{
  "n_layer": 20,
  "d_model": 384,
  "n_experts": 16,
  "experts_per_token": 3,
  "d_expert": 112,
  "d_shared_expert": 0,
  "activation": "squared_relu",
  "moe_layers": [1, 2, 3, 4, 5, 6, 7, 8, 9, 10, 11, 12, 13, 14, 15, 16, 17, 18, 19],
  "router_score": "softmax",
  "normalize_top_k": true,
  "routed_scale": 1.0,
  "balance_loss": 0.000619,
  "balance_bias": true,
  "router_z_loss": 0.001,
  "n_groups": 8,
  "groups_per_token": 3,
  "init_std_router": 0.0386,
  "lr_router": 0.000808,
  "vocab_size": 8192,
  "norm": "rmsnorm",
  "norm_eps": 1e-06,
  "tie_embeddings": false,
  "optimizer": "muon_variant",
  "lr": 0.00126,
  "beta1": 0.95,
  "grad_clip": 2.0,
  "batch_tokens": [65536, 131072],
  "seq_len": 256,
  "train_tokens": 462400000,
  "steps": 4841,
  "dataset": "wikipedia_en"
}
Below are experts of layer 9 (counted from 0) of a mixture-of-experts language model. Rows are named router (the router's row for the expert), up (a neuron's input weights, with its number) and show model dimensions 0-47. Each number is 500 + 25 x the weight over its row's rms, rounded and kept within 0 to 999. Numbers have three digits each.
Before each expert's rows: "comes after" lists some tokens at least twice as common just before its tokens as in all text. This comes from a sample of Wikipedia text that the model never trained on. Tokens count by the router's weight.

# expert 2
comes after: " |", "|", ";", " /", "″", " km"
router:486523523441498538501522481478472459471509549551497481531468493533497475514476500510522573495503492496511488492460499515506486521471486524499542
up0:511531501497480464523535503492503532513485487434504536478515485480528534489513524506483508493513483469503463466457518494479548550473525456500511
up1:456515526497485551529492505514514459494532488488469486497489483479512524483462512504517527551476464470477470556482509484494530480468495483479544
up2:477516483492494513532477506486536472479497549520461517570447495545530511481481472495501501505510519479569512477478487447450511507466508491492562
up3:483518510482500496504503491485516492499493502476507486523503451526457523480513543501487503508488486522513509456539485514531504494499534527493487
up4:507463498512486523504499516520484541481486480485477461529497504447515523510449537509471517516495508498526509491469552514564490514508487503456487
up5:514545491502491503516485487497519484517495489498507467502504508505500495486483495475494509528521477508497455519455488515529498529498455506515506
up6:487507520468525493533479484498479501508547497549507495467469495492465470475517527458529471468524527492465498507474491500505511531464499515439452
up7:503520530482510499486481502492512476471463490509516505455532477521483473469481517496482493540496482461510504498500553515519471546514503503460551
up8:459476456490527466551489512500485523459487512531478439531510520504464510496489487470521512552456488479500476498463534499493508521522487481489481
up9:499533471502527514478483502507464514492507493557510450486456475500506503502509452525530509443524481475439469492463509504489522537489482524520519
up10:494542483492499511521484520473506492515525500496503498499453480565525516493478481478488510481483470492467517490502514510526491478484505467513514
up11:501483545492525471524503463460491499472504554494470541486493520511480520504475500481495518525516568517463506458495524518544479507482499488475463
up12:496494485520527511517491512500480492529502484517512530509486525530522484487463495480518468426493504503522477488492523528513499580570509514486518
up13:497503494540467470518490500482475498460513514476504483527485491545515483494465507481471520503472494538493541489475484521512513542460522516471556
up14:542519459480496534517532475476541492462498554516490495493487505532489484478502542492502488494490455498489466490463548526509506528487517492491499
up15:526510497475475468554527485489521501462521566510492530514516532477494486499518504499521491516518521461517489517486491499544489514488497445492495
up16:503525505483528557492479531510529481498480494511535511493476447539497509506510458494458486505527485503513498548498505494519541507498521484465503
up17:479477522442510507550464472494534487546504495453501486486559459495499581479509525525498487540489499454512526487490504554490520517477507468463517
up18:477486534488469501498491475496471497512515519507513472490481520551461534459476512525496506503504475529546482474500500523511516504476518472499541
up19:501536501486503517514509493454512504489505463488498555519465482547473524512521518511488529492520486512507500510516520542496523509483504517527498
up20:521515510465502547468445484499518463500498535445497484479479487489489535462493482457527508497502458508505486545488491497478498509499485530470496
up21:470514486476510435541518502480497526493461499466461543505484521449486499541513503522484522492520503474478509478461476481486535508468508493500518
up22:495500463486459519556543516512484491501483463479514483495535482471496460497516461495495470473475514486532506521483531499483491474457522491482546
up23:549498478472488497478520532496497458507538507484564487520504484496466511514541513491546521494528489496483536502499520511531491509519505529501481
up24:544520449469483517518485481469481506461478465517559482490478501504509478500487485452515521507526508489478504498483488542480476522487462476465534
up25:506501471484530509494456465506503469508487502497474514502510509485532456519487490516525553488527503497482476467510497483477540519462437470481509
up26:481476498487498446510502471507510504511504530515478521514458536485476486505480449514515527502462481482489470509487490517485500521463452498477504
up27:499504539495513524528502468515483478488514507458524498499505508498526477479465428503482495482530437479491493485545514467466520485489463492555499
up28:470509489512466510548532529491500517495501469538446537516525477482506502530505498503514512533491476518475488495549465505443524527500477487494532

# expert 1
comes after: "=", ".", " |", "|", "\n\n", " ="
router:451508497517515492504507520486452503565483497477526483484509500514510541503535509484493476488528495479536483549497456521502489517443495499474511
up0:518478525506530485510472508456504518515472506522496482491500480500520486493465527493504475504531516509456482511508458476490564495458484501506485
up1:501518500495516500570471541511534477508503494476503479499508445500498496520489493541536536476488431521490497498490528501509487498514557486510515
up2:539512544511460477538493499512478553504470518533507455506515520499490470503512492500497489531502471487479523524437479489517501459515476527444507
up3:462480521504563509486516512477486518499475531470463502479482480516524496522490497499514507484505507521509477528512492484536529505467540507500476
up4:485524477492513459480476512465482525487489458522511508507513451506492492478522534541432492481529544502533529510499474507488537512492498521500481
up5:530464498491480475477493487525493500507488471495479508510480493460486466518517513534497470476488504487463474478501489526519484492499459472474538
up6:519527508516463573515462470509471461500529542478549509497460506539520462515501494528476486502509498518540544510514514489500531470475503459484508
up7:510505537508471473519469518476501484511509481507481535520514539481524487492545493497513481502501501493507444524492496514517518466453502518491485
up8:524519485495450529507450510495494522550499467461508539484538531516457514513552504441520476457531494508482458473507488472518446484515496474517522
up9:534496537457489492521511504495478482485497548512518519440502452532497490506539532537488463488481448475533516502453574486462439499497540505471541
up10:467489507502482517493521526524480482510514479445475482527506530535496460551502497479513498493458474480527462529483499512489501489465460502533510
up11:499492514478517523496487483522460496476531496499491527490505490512494502485476509456515525489472513496510515491488491471482520504482500524535474
up12:484523467509512481484545517492453475506467497487493525488536458472428508475450509509515541505522495551492483474529456496501489474522516499500471
up13:497495497537501523456535471498507488497539538473514517445514515513503498493533536443494474521513554513515506518505537476491491533496517515556495
up14:502512519503492491475495492505515524506503492510503518464519532507479496487506480486485503509486500556468503493521555547479467502493464556534499
up15:504481502474550477485506523504478518498515452505489509525459456491522499534496492454528534484474501469531443489529458485532477528463455516530502
up16:506513523495471475477491501492507509497521519515500533530480512489457464487479465452523472483527553492504478478498505500532531495454493548498501
up17:483466501548505509538480476545507477489510485488481493522505512489501461504502509512522509520547492538471502473468482492563533518520543486491521
up18:513527528483498497506493558545506536558545512495494486443558548522535519505519527482481465516526467494452501528489493510467477506521497467479503
up19:486556438465509479512500489492530503535492458511480501512473474522512526476493477474491479497484491520503499508515467475511490489491505469494500
up20:515466490539501504516487515481526537469513514477523521530481525523520494470513484471431493546508498465530500500462514495499512494478547451504544
up21:517499502533505491523532456476482517492564514531519501479473502550512473514483527459495488517482497492493477479514484518481532483479533551500484
up22:532473509485482508487474472477471496492442540523504464510485529559493471513527526512496545502540523494494479484501499514516493456462499473500482
up23:510453492535495504482504498486517518464488494489517491526459481523470523542482460468506485514511466485503453503515511501487505468496495532488483
up24:498507510541509475531486513500497584495455496485498501510492513489507533470506499465522544524525513518507465529503485493487535503505514535480492
up25:515518516521518511491504510539517475479481518438464521494473509515492528552488541456525518504529468476518508524466524522478490525478493508521543
up26:460496514516504529543517508500492506503488526512518485507511462499507528506503524478510476483499506475511439500453497468589472462471516460509508
up27:481494496506493491530509520516493489473460465494505506496470508488484534458451493514509487491509488515537547551478491493520526500479526514491510
up28:489462490548474527448487542471507483500478524478510494533497503517495487510501493529504543482511535516530506489499501517494484480494460507500485

# expert 15
comes after: "\n", " of", " in", " was", "\n\n", " is"
router:457461492433493506472483483499509495471466508480438514453497504479479508490509500493491538530497528490523482471502475514535477499516466508498477
up0:494537496461493497459535512500500486440481514447463558504499501487557524455510494461487475441576516474499507514532476515510527509513443504491503
up1:482499481503490501471526495482517475523550519490512516527534516479492478501515534503526486489470471494497477471494491551489479502461519498493444
up2:501519469500495516490506493513554524468458497531478481508471484507541523466528507500506513537471456504519509482507517480517477520467509465519492
up3:495525487435499505480523469504439430508492504522544525497494503486439509529504548491491486514505497527466506522504520507490520487497525486507468
up4:480528433534494505540527511480509513499499492435514517483537479470454505478450505467466469542498500482507485490468490495564517530515486482529549
up5:549512477501494503481522500493534483492511516478503480479528500478457515514485476486452495527493505487495514471516522470509553492471507557451505
up6:484527518485506473473528515489479482510460486461482451450532532513512529497471504458535516520497521506536474518474456483513467519518465528463495
up7:494513502502495507496522548537516499538501500509484491512518514524489497471489548498497497560528450451518502502457485493516538527492521463528504
up8:512485548526510504520471484506454450521472530450493501505523499527489532499495510519499497462530563516498487484531485482516544496449507538519504
up9:503500498462487497487521481537477508505483509526485516526487518482474494490548525523515517540482485482485498511527460463483489458517490490490488
up10:503456526473525511488475497473524509505501475504494512492508473446505525517536495513480498538484541506500449511471520495456490516471510547476489
up11:500531506495489500467493504496492483490446476592496500467476515462532524515474472504458551531476467517557445522516531511540525501500523483472522
up12:521509527498497538471443493508540493507489487477525492489462499520505466517497558480511516543511532481496471505466481505454498461488463505480475
up13:449535468456503501484494495551543498483534520438447521470510499501500495471520517528479521508573558524514494522543494526481501494476494498495485
up14:503471490477518499520529545468508478494517505505469488485484512529454527522556495557499504532521459511497490479490496459482506499518518509514513
up15:521516488499487536530492532524462530512473484503491533510488471456505535505522476517480518497470502517502525482493544503514482512520479486501475
up16:500490472522497522504521503502505477529504438501520482477492478493436494487497453495481495493523536477518467510512530518500512522485521480503491
up17:503498483466512505496448522491524505481495489521493497514464502453505472516551501527516485482521448517497500513492509495500518458473511492553446
up18:504578485488481534516525540483450545526515526464458479514499542520477555517491509487496508560451509513510496465484486482468505482498498476528499
up19:461509522520480549508524509441508505535513466506495481502472501439525482483521496479485496539506488494486473480482440502483511475462518486481497
up20:507506491508521436487526516462436451505493486485492562475543496468505464505519478489448526488499470501483465474507516443504541507476458516493524
up21:472490531496524511506470490489530459492540498485478503520483484546498482540465525496463494549500509504481489493462481498472511476472463485475505
up22:505526505509490505561527462515494485543510491486508513465490511517484517528490530548455534533541504463507508508489485503512480527473518483555517
up23:458515459473549508511473492512497490540500520518473518500491528497473510488476458532483453496518523494511554489478496461497509457489525487480487
up24:495489456477505487476516493519465509497502507500474425505515464478474538514467495513501491526466471499524524509557528471544489524541482498481469
up25:482498504531507473518492537471490533519458499481488496470508541530457488489507516477532467460472451506512498496475476492533517457481525499501504
up26:483527492480484530478457548491521504487513485497506488494527481499521508501495548504481475498524516560510439515487498471472457476533515459499504
up27:501501449481456477471503512509530527494517487458499536500529487560472502486452512495503467517534507407518460507491522500496520501460507537504460
up28:516532464469510474415530495513501473487537513495480558497457492500491488495508502461458501514500514535525489459493510552522463503514504519492494

# expert 8
comes after: " the", " a", "\n\n", " The", " his", "ti"
router:513536533491515538503482483495446476490427514567507462500465500487446479515487491519497516517461504510520453522488499534503441472495473502471447
up0:521554479470514498559490460460520509523465473515482481517501484490514486500486541492499496527524489455532440534464440491502493492474517478506531
up1:532467491477514445490445475474494543478479481520492506439427484519493508476474490513495515531468487531530502495498507506529466477508530474482544
up2:497522489463519492529532516499504512479457539453549458509508480502527513493507480482499551503462491536503471514556534484451481516545458472498468
up3:540496482482512515497496487484466442478483472502482521498502488507526511563494554479481440521495496566465468525483482573434494482493510472483517
up4:503547477473487490497548507496475486529460526526513461498523509495531488465509465533451485550530511512493513545529515503510521474471509516482478
up5:490496470450497553574513487459505518505490509493525499489508505506455568437508485481488517521501503478509489512516494508478507499522434526508500
up6:511485516485507502523469515550507483580476475502488468509492469499538454451494503465490500462464507474508519484454505501526493557513484503510501
up7:503458498500463482515493522482491470496511508527537447531512508473483476470525484439477502493499496499464515453501486474492484503502509504467446
up8:487498515548502472500509488448490521485499480501503480499505532470551519486536552522498515521509490507512525503461443494485467490528473484455457
up9:526514511530543475491484535493470452503463480481493477472508474466506443528541483503505508526483520532491520551479476582519536498503499490512519
up10:529512479489462482496537486445475528555498482544518486503507512497477500487478511467539497486480530506477530475476522479517483524450529496464477
up11:512513521505475511491478482496476521518474472485539492523529453441455507486515470480485530496499504489478499499499535501517545532493481482482521
up12:501504493513520479472499492486495535507541509475500479507534501488488457467521540485499460474478499509521485519539482512557500487489481532499469
up13:479501495492491497517427510513493484539465516506488454478501499495484502496486522525515522563509499525507479533497495453457443470501485506571492
up14:501516538512497528512524516491463459482473474494491471466454507500468491548507476531461529480506522510507501521513456542474464531499510487489464
up15:534547532493476493535539494482456494508495500488498470521509500534537494442479489546501508508523518531451492509476505499496492514483512470523493
up16:491495489496524529419514482524507539511515475529523472515531490550496499517528489498485494541457551500495504521516506486513501488455474537503462
up17:522493508423504475493459526514534463503501553487521503484464494496538492530496495498545498493475521516531492525524501517544542507503485488478495
up18:520529538493508523506469488492528533480471487489497501483487514479505511427505513479530454505468526471480513489460587503521496545491486509490479
up19:501506535567500487473521518455491465491489450522475555502514528504510515491520501510517463483489488511495550502465509501452521534511490471515487
up20:517505523509465497479498477483502513508472499500524458459519464495515483521487483445491510550431499493486504495511526489547495473481511489500506
up21:552514493484531490492537514481517531539469436514520468498470454503497495443533525555492490542521469484491486496489451500487488529466494446476472
up22:477502535495522542501499487537498487483491500523528520452480483510495519522494464448497494503502492489505502536472468529497489497493490504509509
up23:525515468515458479493517480466478500533473498563471535530472494482492497485517539523512522514502471562467472468497478478471517506500488503495490
up24:488519544542458522487509534492512530545515526467491474514500466493506495515525511508495462532503450460496490530498491499542429486481483451533487
up25:531511512530508513518488441501509492502489465492510495479550480500516489441482457516515531461481542476507478490460494490526477508454495516484493
up26:486484492498527502535522470480523497513498492511536518522499502450498487511495512536495529523516543523495471490473503507499515503479499452463483
up27:476481497483482500550522420512567569517493496530485494517546515481462523516497482500477500504502523477495517531491553500499499506511506482471445
up28:492508572487469518507461451525491466509495489490510523492504506487466520476484511490513542455487530453507453491463478486512487488507506564541477